Below are experts of layer 5 (counted from 0) of a mixture-of-experts language model. Rows are named router (the router's row for the expert), down (a neuron's output weights, with its number) and show model dimensions 0-63. Each number is 128 + 24 x the weight over its row's rms, rounded and kept within 0 to 255. Numbers have three digits each.
After each expert's rows: a language model's description of what the expert responds to. This comes from a sample of Wikipedia text that the model never trained on.

# expert 12
router:162149110128093123162156120163125141137090154161153130151111149079079111144123102126125168147102142150127092084075163100135136145145125106138132107165134079113104090110167121085109158093120161
down0:160140103140138166120109131130128130118119119141130182162155103135149191101122130170132119106161123112137087148155165092148081170148124102154149119127092123124138134141160147163153113102115136
down1:143152111127112136202141144147152112117188106108152131103138133195167104132125134127160116129174102135135149154130129126156153141107163120186111110159137108133129115104137070113116122112122108
down2:085138181130214195104120156107145092126139114107160129119114145119134126158142125137115150131113127118126140124137094142099123085175129119104135116122108149127143122144136169107159119149100144
down3:144143131138169148133123119093076158120131134123124167133123122140121131117111074114120131133160078114162133128139118130130117155155142110108121145132119111122112111100114134154108135105133142
down4:059111065134150161163125134149109101145102102151112157130109139129102153096128121123108129111128120101149143150120156097107117123106111100151146149169115121119163121139127186114115145126092120
down5:096103080139145104076151120110113124081171128142126160108153151173143191132125137169129081143141152097067125134149159145172106150143175149094155133141142148133126133134141131131098155097137106
down6:108116103141096122130127123120114127115108074113150110136122119158184119163119105128162128090104096070092137114112134117137135147147125119119127119135086124163091108115102116158119161144158112
down7:164117107144149122128127121112120136137142125118103071157134139127139124107141121157120141132134144157115147128092155160097128084121162131105108137086150150144125124125140106121110113146129062
down8:165147156148137126093129125094102162164162117142147122139130142130162131144145158157160127150126158171102123175118142100125163137150148113119138161140145117114151118129103103149116130153083138
down9:063115120137145140135116150097180106140123129102168147148107141160084170128159141121136152130136135107128125154099122089130149161134101126107114125170087119134116121129111202155132170153112141
down10:129137153103121149121140132168138129126088162085077151119082130152119113148161119141122148159114121130139143153152133130112134118084151155147111160084114134147107130130095113133081120154133120
It responds to: Middle name pieces. Middle word pieces of South Asian, Thai and other foreign names and rare words, like Sank-at, Muz-aff-arpur, -berg, -bury.

# expert 5
router:123158078146147154077144138103159130109103113123137100082141126156166145148126141145095118160163134082147109144114115147120164147115125134100129097121131091123091142086102101085133114099145139
down0:153156124161133141072099127138137163086086098165121128106138143161135139116142149136140120146123127095087129128141141118118105152128130142155161112122151119123126125144093093118141150151096120
down1:140155103108131124167131114113141158182103144200140081136120100106113144157112134141130167116131117143159134140155109114147162088143154142147126119079143134118112126165075135160093116123116143
down2:108092106131076131127116135152117116156124111091128131110103151098141127105103177146100113142163124109123151153144171119138117094152169123159172174110151141172141132100116150122130102137163158
down3:113126152088140176173100094154121120123136124135112122101076164128121127091086111141124140121082125156114143147161122125144134092155122136140117126135104105122162116143152146152118144155113118
down4:172098103096125118122125134125157129142166131093115131155154160164134135104132135113132090127119066141122148106150124118112117125103131127114123181140125153116115125117168129091115138083124157
down5:120105134116107157125122148133149118182124108092160096121137148168176120113140132139133127093144101123156125145168173119122140134166087154101155122100157125130152103141124154122119165123168178
down6:169162128159132119118104129121096106138091136129121161117144109098137102121135112085143098115113139094119134191155157175166132120109140136116136139149096137136164131150134152127111174145186094
down7:178099113117118119141127080139155161125156113118108142175163121151124122129093091098158113123112165124136107109078121076147126116086108131103138107130133181133155086136134116137125110181141128
down8:150063115103141149103155147071141144137143150110145152162152126218154142120109139110107114109170145128124104140115149145125139114152130110120115127112137095152120126138141112098086128132127167
down9:092151156146117150125140137153129116123142132085117121160113124101131151119094160123136095091135096085143152075144137108147135105119153144096119131169132122095112127105143101125110125089171156
down10:132140125163163138099160127121148172103150115109154149128088135172108155124107140134121124144142173150120136140122148164135121117172147147144099113122129148119079119120117086168139152137145145
It responds to: Places and buildings. Words for location and building description in geography and architecture articles, such as located, north, Avenue, doorway, bays wide.

# expert 35
router:147069079166164068148170138081090116114109116118113155127126116151089150096097119179130139138111136132097063149146172131138161133130135152142102147152163122120123128165163124113072121121119168
down0:125151154138171136145117127154101123128120145113122145133104106133173134064144152133102124123163060137089134142124117157105148126135126122128115173135115141169165101125117106103162115117166113
down1:138122133109096110119075141151085132138140134086113118110138146099088154127133089133131135170172153140130127083146144130130106124114116133104144142109125151109118130173128166109088121129155105
down2:118140131128154151095149135108125129124118069177110076122127095161125137141111127106140162136127118105112137118176119111126128143108132115159145141154115083125154165120154078120126109073102126
down3:148134088133101125121125129129126127127090093114211101109177154116160117135098097181103142118145116179132125139122122127099134128119097089132128146093126130104163142107124127100078152127166120
down4:091104179111146089138149120096118152087107097056132115105141139097163137134149093114117124101180092129141122105107113122130127122120128133129160091147111147131127184118164160151150136119153097
down5:123139130123109112136112140100127130117125134128138125165150099122177155155129109143117113139143129100128153129143151103139117130101129121122099115134134180152130196142145137130156120109118163
down6:139127136143155146117129102115141143149137115132089144133157087127133133118135135110174151164163091100129116102145171088105111118131168167112144140116113117143124097157143140130209104151157138
down7:175137128119106170120112077149123112130123123119119109121160114141130133166158067152096111126134107150144101105137119125170122119105123121146135126102154172123137168151111126133113106140186142
down8:147098106126182127088080112130111149147144108110148155116131189094126124151165093162160149129170110131111132150121132114097159140101173084157108098117127111144137101153108110156142124078114107
down9:121114113146103106130108120146138118133120127138118157127132108119090134114096084170128114120153115135133070111145133092122099097093130125130115154088133174115123126122154148105085138136102142
down10:105102135136122107111131126119105146073135123097121119135127149120109143131103100151109176151155076141102078137130113145116120143128107124091157138133126145138127142132139148085082149109180101
It responds to: Word-final suffixes. Closing suffixes completing words such as -ed, -ized, -ation, -ful, 's, and participles like established, formed, launched.

# expert 21
router:103124141127117188102102124123084135144119143132161091090113147094152162127115111141140149150096128142126116099179124117159164112126095127158096106056113083137167129191088146172144149126128098
down0:158116123105147149118146110167179122091111089149138178123161140137182123119140147118129115121106135123152116110155135132174133091135124110128128147142124133159096115136119112138108110122133106
down1:131133103172143082124133145140107076132107112122136154138111136126135113194112126095131124146148154131112115158102114112098124158118129112154125101143123063168132141108146131101134129140123119
down2:107098177155169119127085119111144116152148145130137114110131140132136162085100116148163161113133123112154128126137145106163101102148127143122147132152169124116101140152160148165076100143099119
down3:125139121128142108167151200140146151092116153126176163145127166122108127104121133149170150126121165112096106132120122114122124152129167139125119138116135147151128109122147078142146140120139122
down4:145124119099089139177156158136164114131129116116088139114141101118084139122122122141113113107155145119071118142146134138182137099151128120160123118123123144145098097126172098108080124142124119
down5:097114084136130145149120142119135119094126113158104136144128149109070112119112156155101125155114147130101105154151143109123114155148133074107111155151146155118116117135141134099144131175134082
down6:153143135088115136171144100129105109151130106128092095120125134132126124119139102127157092126116126158138124132152123099111145079161129154092129130118086121111190121067108126158098127116122120
down7:115107127131139173138093137136119094127103135147136102089128100130107145112126140187169131148132090120124130142148148074107139162087127132159143159171141162092138179124147137090096114130125154
down8:154122160114170097145126132113166143139172110095149143125129150157129103109067187133121114173136160118146157101164124141130143128163111095151114194120141061126116118115145097174126154120117142
down9:120154108118173094127124148167128135090182119146120148141099151144093125113117137136116164114107079076148115141115147093092090184109139140171150130144128135113145133106145130122116129095101151
down10:085179070129093138120117111123104109144116155125113137144144103140138140114089137148135123129181112116083137115168216144151170145127128152095112118118099140146170135101174111137144142122091121
It responds to: Sports results text. Tokens in tennis, football and athletics results and tables, such as defending champions, Cup, medal, tournament, round, and table separators.

# expert 20
router:094164133165122087174102106152156136117137110124110175120072142114164152131122160109105164140128124158115119118112162084158128137122108108131117153125152176121090141136128150135112119114132149
down0:119119137156108131110136078137131147077151111142153122096135123158141141127119119144146104124151118122135130123145114167098118096173165155139118113103140120105170125115137111131104129152077152
down1:128117100117190159151147133118153113120102104105136101146134157174138152128109112133096122143134096178092090139084102123128153103114151180123104122144200173110132102141153111073088139117101153
down2:149163115114123117104112126121142072164145093088163120144155108093166105119093152134099148111094137081138107113131131136164088127112115114125127112176085119144168168107134115131093117142117197
down3:130116115143133156131094072110130106119143115124121101151099153125199113138138138137114126139112127132153082145114096115119173145140115151129109148151156120112112106114114118153120148133065109
down4:150124135111115142102116111114157133117128105133155161101127135109117118112091128146087156114129130185070141098113159106184155110146116137137172125153124112148108142147191137137102125106154145
down5:137141105120129156107133121092149088139157096126135137120147076105136095156145092134160125110117129133110139141162157091124114135136148134115117114166087115080169107120121157129123115138121118
down6:099103123125087122126125122141158148143130185072143113107125107127119170096122099142144128144136113075138121178143088141120118122142132113164150093117107163117069119101161128087149131121146139
down7:160179124111132112152125126162113137111108107121162102085135130126101165135153125154107086115158126110094144181097122167116095144147168117176133138109124093152132155125156123172132130131138087
down8:151124103065089102094118110132142113097121153104096140112113128132112145078095170130150104119138120119097122133134152115124120097154125123132153146126124109121127113093139112173172125120103158
down9:153144089105164116164133097101133155123123124175122092118127148122142142138112132147103133154099109134138151117100123139107152135097139118151144156100126154111108141113114137142141136124144127
down10:109089135141109098170117075088131137118129129128098104140140102155144073137139128110132131109142112107126137123099176143137111122148149107118185128105126149094140116116157112159121141119140115
It responds to: Clause-linking words. Subordinating conjunctions and prepositions opening clauses, like when, after, because, until, prior to, one of.

# expert 41
router:133117122116133151140160133153142117148091123139140128152117093144154137141123128149125182167170119105089123156114136118138139129160163171167107105148105167119169074144169157112172113147114124
down0:145114125142146092175126095087126120099085152094110146126175129155139089094107103164157082118138124123128105149135113163177131083168175105170102188143127126099059107098121097127147120135167140
down1:122137142124146098098131168092099128149141129190142089107148104117140142125086105135121175146109117143157119136159083149118163097150118141133140159140144114109136126148139081169139126119110138
down2:102111134130135140107118118143109122106104135152127124106151082103132154170136094170130106174135094136119135139135133108120118132153124116163134096129149090121127148154135143097111127127109137
down3:122126109121116144122116113169131137132110147146132153132126128139090165135158112117151134173122130137101145132118134102113159122114148126142127146113156150090166131132122126111152118106144155
down4:134115167137125102147116146135120130110129081127133125142145170159141153135146130153140170110105123133135118132132090107095151105128147091096146116209152107129165120136133104092139120133088107
down5:140137142130086119152063119151162144121106146139143131157126175079134131142140150105123103117132136100108120130163082150165123123106110140180123157105066176088149135140143104101164158125098145
down6:127160083142155135115135088145109125162062126161157145136121133134121138156127118179147108088112127146129129103096143163129115110133149147127155111169098145175088127115135116105109162070155151
down7:095127098135127118141109119154107142123155127111133175155125156140133120142135124105151138174119109119087131122076137139076131147144131112137136084099111121113154117162141117146154146135129089
down8:125135122119146152134123107143119138180137151143128139126102107083121162161141147151154098164132148095132126134108103148148111104142163137151137134112119086102129119142145118132121169136139093
down9:135129144131135111147122140141132164143130080135138083148140108186132097136183089125128113103118170090177124112097094132157122083095146135125089121093143152116126128135134109108175116119173153
down10:078131119143127093139152113135110125163112137098093134125146190176094119143104130093120140149126134091135113141128149126090132145138120144117146142110151100140080182158094149171148153146139138
It responds to: Romance name pieces. Particles and syllables of French, Spanish and Portuguese names and places, such as de, Le, La, Los, -que, -ou, -idad.

# expert 31
router:155119130133119142118125165124097144100119146090085115095140127109141149127112132164127099121169133101141137104160141148146088108153234124147147150162138146128182106126089155134106113163133121
down0:093156153094147107150071122143111135134115119131095090164124147114114103103113169101119132159105153116084121114193152112116163131144129133143105129123114107142107135119134141154080121110166138
down1:104117130173131130149137139120086126160100131177069083119120091107140120109089115157128108106152139136146144132116138125171171159133106093102125121123157108073123144110139115116118111125110097
down2:107119169110161105101155087163126144163160132140117158142155103149123142131106135119112112141185093094151131170102145159177161137121139157098140170158146139078139123126104134141092099132116127
down3:125125152145106103108098143108110137128161083087101121121158127116101133143092104114156102115120111170147103119117171108141147134102145126146108150142138127116106115161167159146089085104106118
down4:138137154131113081124147148137101166073128128162137093132120096127132117098111131136111089115133107126124114147100112119079133115110078135163133112148161151106138131144152122133168094130107140
down5:143142139106120104134128131139174153137095115105111125116118114155154105126107126154185161125129105160146109128151126111120116118120149144122110141146133133080112115115109125159130111113094119
down6:110148147143129106146109113147141163093081155138129119111116168130152093156120142131143141102153094111145120131106167134099113132117139139118134127166107098138114157124111106148107136116121133
down7:129099139108159107198128140123129103138140112118137145100147122090151122144155142145081112093105203153145125136068138151132103127135117128137144145135128132132170170101126131114116116139175124
down8:130125130088162115155177150153129135144118149164115098106147152102163114119142110092148128152085160109113144099132152148145108093120117150101136123102120106108154143094177119115130080144126084
down9:161134109119147147127133179108112164100144150170098124101139112121061169137122115117109099133145114186175142127118152135137146131117125124138132142101088136085103111153145108132149115135095088
down10:127127141075173119117104129132095106158138093158149112129160137110082112110135091123139089101137076129140116125148119126096111116161123104158128150151101103120158170134152126160119137088166144
It responds to: Punctuation and citation bits. Sentence-final periods, table pipes, colons and abbreviation dots in references, sports rosters and lists, plus pieces like d-us-k, ISBN, de.

# expert 18
router:159103167134137113136144179145161130121101195153120120169133126098143120130092139173133138097112123078118144151102137115138137112153107113101108116102109141116141147161111107113103137099126117
down15:194152159081153136125131170110071125122106128115117162116155129172132156123130116100119145148119144107110141137112126104120138140123137088103136153174141085104122150160140156141124091139131139
down16:169108175071097097136114161104105126093167115136110132152134149122133124120162132116141160140107145142103122113143100101120094140130075129129122113116134117150130088104133116109108080128139139
down17:102139084150140148138156123109132153167131112108071182148105147128156150155081126153130148126082116205169138140126116139160174132191125109115152118149142126116109103138140179114157104169159126
down18:118146100129126137163104150106140148143107075112126119157147109094154169105097120134124158139151124114167100145121153116114164170136145130093159143159139147144104166128082094104143149168138145
down19:104153162114120137099105135151114139082067120124127142146114114159112112112157133132147107139131114140124133138115168084157106109118151121154127124143045108143115091125116110126159137141144153
down20:159102138121116151119112148115156133156110103058086148174079157132151139190117141105131114125123099102154130110114120112152155145181142150164094135146098142126128100157157150104144174121131118
down21:159102124105161140104100142106141167141128090104098086153143146167144160101161156154097087160117124137098156154118103115161134142135171159134129133147203130161190136151094135169152117151130133
down22:073126133142137134137161117101143110159181145130130170117090119115158096133114116192114126128110109174131081098159146146136134141127116131142176136178074154128185148136125150104125143136140117
down23:096128096112147108097150135161162160107084082125151119128140162145126079101161090093148106166132149160082116150137092122053132156112140098166096094116190123117117145078143127146132135121123129
down24:100141124106137141104138122129109167113158115175082117091152121127113130150151120158095130119104112151099114115132090120115122135160113149145138123135154118080131120119145131094119067123123190
down25:114150148154130123111096149134106178095131137103167112101132145139105104156140112081116146133130106115186127082118102112139095152101097110099136120149149093143127121127158124175116136108152085
It responds to: Career role "as". The word as after served or taught in academic and professional biographies, e.g. served as a scientist, plus Bengali bytes and heading words.

# expert 1
router:114109136143109137108094131174114138134163108121097105168094129130074117147132157104146141143122126105138097144146131117082124153107142117132138120155089167148150136125104153142120101122134089
down0:122116139113124147114120118097116144078129151131109135100139102139132128121144125120088154138164127106129123126165069101144159120137145139097153142129115108109189133137142106188132115109140164
down1:154133131105103118135157097138090137132104091134108124137120159143166141148138135161187116099157117093109131124090142149126144150148172161115108116136110150115103114150152108147127129117115115
down2:129128130096187154178148145103174129105122110164140133202152138154148177112132115106120133125138144127101120163136100127118149100147111119117171151141120149121149127105163105144094122111095146
down3:116177158155147088101144124140096137127141135117125126124144123148146131130116135158135150115124162117134137111150102134161102141143123120163155137114144126156120153120134178155131183179135108
down4:136147146138105141122159106090093187144142122122156139157136121101114125099121132125146139118128157091128137108129135148141108163122145084158180096140137153126119128158136118146138117114152141
down5:173150128106172137126116101162117113132136138141142073149141110122155166093130102174142133102131122103066150098114134151134109084111168139148146100147151127128121138159086096113132106127151130
down6:118147118179156120115130112129116138059143136124149135086130114114122138143136133081158107129150118153133114134120126134104147091096110156118103127100139157141101116118137135099147140130086082
down7:082154119140140102123139106132116162123128154093129160134143110121126090119143102117149161133167110147127115126131159116123108164125133130160101159100106107148156151083117127111074118095088141
down8:106135103112109124150124110190173168178126154094142129140107109131140125120141128122139078125116078132146146132091137085105112091117122141120153137087129113153107105100112115137177105130116091
down9:123106117149123139165148111115120132134119173164127125118113085125102129106124144139135087114143129110166143139149156134172101106145107101143130140111130117142099168137154148119139137159142116
down10:101135132161170130108113110124121119147115167146172104181102121136155106166174092149128148082126108112136158098081107075142068123132143164123091080163145114153145149191156141113126162132126137
It responds to: Mid-word syllable pieces. Short syllable pieces early in a word, often after a capital, such as the or of Corps, Scorpion, Coronations, or Par-, Bar-, San-.

# expert 13
router:141116084115123155140117110133140131135124109108144116135053118126126146154150107123127121133156115115136167158129109135102099133140113092159154111140141170116125157128157138124140143132141141
down0:114114154153134090164112137097117134114114132122144188108113098138117125113099100147139131118154149123131127154112132089082134133154124120141155107171085109133121127141126128092125122162116114
down1:136159139084067177131132106171125111129121116154098121127124139146107113143128169112171154117141132101103131137152145121116091107155079115124128136129164113153118140147119123152152099108111133
down2:134120136144102122166124146145149153107142103135123148126117133126118137146147132146131143090119122132118126145142110117097147118121131156122094173117119118117111111139135147164142134165128115
down3:141139173153114138158175111125113100100162162089121164149129154118099156114129124162153158130109121129127120190112186124149130150158145122132144152153101110135137111122092087119145125160123120
down4:132148117132141120122100126151084152129092142112127121125135112150147139128165112167177099098094143123150111131130138129150092129136096119124110116125129097144142141110109101131127120107138137
down5:105126147100096155121146121137104087123187144112089157117108123113147203144133113115131113124091160094096174128129132107138096134132109117143142101119125128100144099164139060117163125095118115
down6:134168190151111152133120151116150108149112129125104141117146114113118197111121119084116147150163114153143123155078100100088154172105117150112125161112121117140137125126128123094139118144110155
down7:109161158117119124101105180117147148169147108101165111130123112143147096137115124080085148174102100129132141128155094108145148137133147146097150100106133098099147167120122120073121131149155160
down8:132092153125121133156131131110095104140145138105090097082126103156091150154165116109132111140095100159142119113157128088152089137089142161110133139138103121125099160122088133125107157115128137
down9:107171154161090135124112163105108111127107167166098145130129116145123177150114142100116097122116133102105156142115174143126124131150149087109164146124121080109124178148108177105136128121113118
down10:120146111115118148180111097125103113151104162136135179106125162133128135111131080108138128116162179140097136174116143135110127104172085090157153116143146127171162173127092134105165154126105134
It responds to: Modals and line-start markers. Modal verbs before be or have (can, would, must), infinitive to, open brackets, and dashes opening infobox lines in company or agency articles.

# expert 38
router:132133112141112121111163117126113163121090095147149081158139113085134124134148114109112141117166108106089178128085123123123124119113087138167101149124167108109099141147146114134103116126081151
down0:134172150139177102148118116063159121090107093149185109095122122122122109125130109106136113116107124122154151152098086172138124118188087141153123132149159117111115151128146123121091163124107130
down1:089138136156131118118142129191127141105152096146128144122134141126153136127118144180098159114126135131099108143140164127122082159142098117132116143114143127112135153100129110127154145116146117
down2:143144141106107157118154118194083152129121169128155108130124146125133131131111096121143181150139122126120097121078108106091109173127132143125125106123132149105152131146103125067173101164144112
down3:155094126134108158147135099077138109120128109091117148140132132124137132122114081078106104125127133111157135122100147079174128104128135081109120142180111152123119166148159093146122090113135124
down4:128179170120113138165064148126134095123099094125109114105135139097108164106157135137129147124129188122111132108112104115144123142153088116129113143159159113176125161118148146109127170114147125
down5:136119118156183111127121097144087148092131141138125104108109151148129126113081113113154112172090075154135130093162168091148142086110123136121109170106144105110128110172125106139131134120071138
down6:127132148147146132153121092159139144089143126166157135113125142168143133134129116133133149157126129097127120130137115150122143108105123087134110102131161148126098082116170151082173141105131114
down7:171167137126150085135122106116147138130131104147132140127117115073133098150112121152135075096133100131123137119146125143147130119124154150106117136161123090086096114121136161121103118124137141
down8:102131134167140129166125100146151108129122128155163143142105087143118126144098090129173122116115129159175130148113108140141146123120120096091134116115141137098105120120132126093075186115116135
down9:131118130119117155155156136127196124143134112104098178138164161120100128147107108159140122114098136121096117122089132122115117115103120171118121097111131106176129096089122122089151136105111114
down10:111116158125136149136157141154154136142173108112141130098096106118106105106121133181101145103150123140100131143143122102159109133109128092115129141096157133153124101126122117172145098137106120
It responds to: Quantifiers and "of". Quantity words like many, several and various, plus of after range, handful or variety, and suffixes like -ing and -ive.

# expert 40
router:136149124078169109156156099101150076114153136092173136133137141114174113116154106135092160170139158107091102100096133159187110133118103099141148096141138151162128157090095129085123115122137161
down0:134147113158097160100138151146147148102130112157140094116143081109120134113101156128157131140143106121115144127127181186142129122136121130128094110103153108106113132155151149121147141119104154
down1:130134152123162138149110146133100129139106167161105095079139116150093138118102129133121102136134131130127154142143109131143155119137176112097159121151160079117140109121145212149147129173136140
down2:074125142136122128124148136147138119139102134121124094127154129109123132120135139150124143186102102149088129133104104113073113107138160152114131124118144105113102101098148129114152148113104129
down3:111110118115099108126149098132130128167109124132075138123149113134085165130117132150141153117110082152108127176163155110111138108122137154115176148103114108097099129132096149162159114180129140
down4:098151142137149139101122110113134125143133112089115123144122093152164161101168154189123114098088121115156122157151101112119129172148137147136164151143099115099108147162144085105154127132129086
down5:137145136103142166139155127125134123071128104109103167099139126137153122154140136105120115147115137129071109123111132184154127105151155115116113147117158159153132166146153128119122085150115100
down6:119125130159113132132156143156140119124122148149150092138129138098119137096158146150154123113143134145079128108146108124133121169146138125087098151137074115109082136131116143074128155121156125
down7:128152159122122082079137115150151144117138107132140104121116147134102161152123093096119119126145122157108129142040115116147093141099133136088125174118174173144129115130108141116158141161129123
down8:126103079114107130159138140140135165137119101118184139157138167145129121142129168091113118110127119138113117135184131165121098156128108131149103111146137128124121147169154138151106111104092111
down9:181140166103136098133128130121157173119137158138112127100176138168119158125116124065112119117125125182115139134112140127161175106123155128110097151082113142081171089164117180130123134162133073
down10:149139124082131159151101129106126129144115119153130122094123180137155124119132171133117098137131138183110150151124146139198147150144134142117122122048132116108153129167126186137144124114126107
It responds to: Geographic administrative data. Colons, pipes and words in place data: County:, District:, city, town, coordinates, population tables of settlements.

# expert 32
router:146131153101095128132114147127131122145137108139136105129130122143139104139149116110122068135132121099128162183134125079143134140172114114093129086110120185143116100128081129130158125120116140
down0:175146129106143140134152141147147160101182127126128097131123119136110128145112115110121142131158123143094091135119174107173126143181141114098130048115158075150115123128137138155152113105163139
down1:114122182139093131131111081144127147107149127140124172131124109129117106141114130124157111139138121151119105139107126112140116136124114145131133124114153128104114146155132158145170153109142117
down2:124121105128174131114151161128070122144155150104102143148135125107117170136141147160107086144088136159115121149155127147125114137154131128177148120173131138131118145160149139103105095129128156
down3:120147120112131137132110149073141144167153116083169122099115163133147113175101162023113108126154098190122131112117147157170141153104122136134136125158127133113110165100151140125132089167121124
down4:129085110107146122121150120142133122141160196108099170134119129133128106159132133097155085129086111128102125093142161127139154102146097149100090153102144104117175125141161144161109120105174122
down5:106071106128144162084102136151076104186116119145104148117144152157104118140135079104138128113113115121121099137161101141161167136130127115159141136146110122123099117147161110101097186138124114
down6:121147114088152144161166132098121135139153126110138109100132098075108151083154172113131116109150139137127119121093109144167133171132169149153130121140138126083100095144121136153104073129156163
down7:165132120140128165123144119123119120115079103117142098127147129124100133120127080169096124083128121118145108103106137135148132107060115132121137113147150129137113131114127154075111119129143115
down8:143172122136149115080116155105085122131113158170124153105127140166170169143138149138130093130114125140142151140169147152124107098101148130110090127137146143137127086143146122138137115118094094
down9:112138122135159177128146093133134120183138099132099150149105156125112136093155103133114115115098108096123140128137104135120116100114122128103118126120143148165150155138158112120120127113134116
down10:153154121112129153106118116152092149079124101109121117110133119085152138137153172165135135093120146129124106116131135154152144113078136129130115120141128089122120125101152149089143127138105092
It responds to: East Asian name pieces. Final syllable pieces of Chinese, Korean and Japanese names and places, like Jiangs-u, Byeong-se-ok, Jinp-ing, plus China, Japan.

# expert 29
router:134111155121120137106101110120090142133119125112191129067142125121120109135154130164159148143093131137161126136101140133179159140082115118135072149123128131101108129170091135181173117124112129
down0:117130143098130159129125104149140115112126127145187116153099111092105111160158106134146108102111144124113096132123118174123141116118095098140153158133094128106140140095111142152120091139126097
down1:119113146126087151122139116125178088105160119094156150144085098113141173179142154097145145147154120092133153152122159159140158105148080120126111135137110094128165154129135128116144163143147137
down2:122106143143130146100139183139140127140111101106115157119104133120098147134131145112164134111185072127127098124147159120140156127121122107163126098160138113125111117153108101153111148140150145
down3:130107090135109134148113166150079118149160102149139114119162155169116104138071130111171151127122146139132113096120162155149099088090051077083143115102130109144094116152125130137126094133148106
down4:101148167142120112155168150128128129158136140112119126122119126123141156081183122116192102140120127091102128113136136090138125091160138116129131143126163151086085140101116109089113133147078138
down5:131125137141061122111146156162113123136086140146137162131106158179109132117128142129117176124121144092096129114154123153077078125116102131173101125133167120151148179113139105145127151102137151
down6:109130138103103153118136117134165088129180136091153138114146108123143091148163109168159138114129149112121147100136141130169129112132107144130080140117135159079139134149140151132120145129092101
down7:117170163163142112121107141104105120145129083140129086121125157149113124134157154137093116113170113114129144137134154074125103157161083091121131142127142127137143133149109128101084170107128127
down8:150106094104140119136147137125103124101139114123108117111134096151118155115125136162143128112130129147130121163151125132126088089113112152139121170152145114104122122155107100108104107110101097
down9:135157106126089086170121096161119112156107133141141156193121151145121077126160132136090121120134134167131147086125168120162110114101113111105175089143120076129076125116135155145121107147139119
down10:150137095148099106151129086133101140135123112129082116133139117131165123108113184136145128145112166124142095130102102145123075130139128105102094156145124110081146145147140140157090116115146121
It responds to: Country codes and scores. Three-letter country codes (ESP, ITA, USA), football positions (MF, FW, DF), and digits and pipes in sports score tables.

# expert 6
router:130132145162146093161136140105118123114115114122145136115156132131114131103131113156102124089102144113128144138092148066123131096113145117112132118162100166101132126116111161066159081107134104
down0:136121133131158158074129106128088140136158152124107146131142142108139148140105071106119130139152122135176153120103117127138113121121119125097139177091122092142131147116148144113130137135121124
down1:132174132110108164130148104117137079101114093146138141134105136178080172147109140156106139123112095141148104174093169115136140138089177163128140131180094185124150172117136104144116129116104125
down2:103162145135123076150134122146152086151118133123149125089102154135096133133159121141128131149125119073102135113128114132117156131133109119127090105111113079084149180117110097156151160153159091
down3:122134108114135114131123073138108117122114096116158094113154123092161123137119129101104145158119160140128128098129139147165118095123139139122126109130119108132169163151155142104149134121082142
down4:184135126158111105114098127137099103144114111146104093138109144112163121108125117125097141113103118117131132089109070103105144116081145124131113154136152083124130104137120167143145140103130096
down5:128105135159118145116146124103136146106161130127112133138176159105147141130125153105075143120144190116153155140121105141139149180126137109098141136106148121141145110090123158133124143096082146
down6:124125192130125104148124118117127120122146106125118138091152161110129118166118142145104124125129110116163120165124090122146119116107101157084118103143118160129132188159130106110145105122162131
down7:145101158087112156126135147110109110079132132120096144184105148170141111127162171164188154092111161163138108150134099144113122145154131127095109094150116149107106143101109084148132136107154111
down8:132096130114161145141123153126141118160143119090133153074119122125105141165100084137174115136145091130095125096110147125137153111124168117155124197132122122154118130116089168161106128174123150
down9:162185154095141147111116131171141152125092111077131132159135094086138102107120142132133139139133150143138169125082109097135132125117124090071152146140105148088147137154114223155168112126198128
down10:101080144150125117142140114111123115125141109160140100124166107125098103133191098129164099134097144136097145153158099109102146123159148108124123149106139135139119122125072120071111138115135163
It responds to: Pronouns, demonstratives, mid-word h. Pronouns and function words like he, it, that, this, one, same, so, plus an inner h in transliterated names such as Mac Gabhann.

# expert 26
router:133116158094114105132111093126112114093165146130144181155131147111111146147120131135158140102096134113137151114076141137179153103137124114112114116106112133136137131061156137148130117156128114
down0:190105120145161133118122119148132178122165129126123130155152162138123125128106161101154127100087125155173084134141156128128159119098123087142121098146125125142104115146130124177113116183106139
down1:126093119093145079125138114087197129143153142084154175129110178144148122102125083115128151167137145085121133072163139127150081106130111125089141139186161177120141143085141137105138154169168098
down2:143129121113123104107114111130124134144114138131141129092083103119153116110131119162072124073122112111147154078157108134099092121117167156074140113136102131139103095178084116122132089124149104
down3:139106104114093152094115134155153138141117100155138132125118104145120127095129121098104121125140096119119132079107112151129107146158103134109178156123116116165119154128106145146155141139109145
down4:132098106109121085162111146159109120137148141147121128109141103140140137107097161112138132108122117184121106154122124106148148118117141103077118155135144133120114113105142157149162108136107085
down5:131102105130181132162156143117125133116137106121130120129123158145146090148126106130123137115166128168106108128118135151135130152128144108142141127143138141096113172128110157115113111146140127
down6:116108157156090105103103121154141128147127125121126156116096126121132142087106100090129125154153144086101127133126131123109115145093096144118127123094108129136115118111098117104156140151133139
down7:108147146126169139124125128125104140111105099145107129107098131099095152126134155138056092139137157142114103137139136144207132146145113102100157144140105123104141157158108142131102146115135115
down8:124117098172123139100122126132131185125114097151188109147142155119154121137114160114146140138127129144139088129139119084099122087079100113125127060164149104096147127127176125124131151125119117
down9:067139141157122141148136137130118115109095106149154141134118088139157120116147118081108113136137128102114095126163144094158156158152115115149131166131139119144128171130139078088126150071141135
down10:121147163122139119165099172107117098145133109081191138082120137111153100127158086133148104157149089128147102094135125114112100101145147070124151123121148058130111130121128134095133132115135162
It responds to: Biography and infobox fields. Occupation nouns like footballer and politician after nationality words, born-date digits, coordinates, and infobox field labels or headings.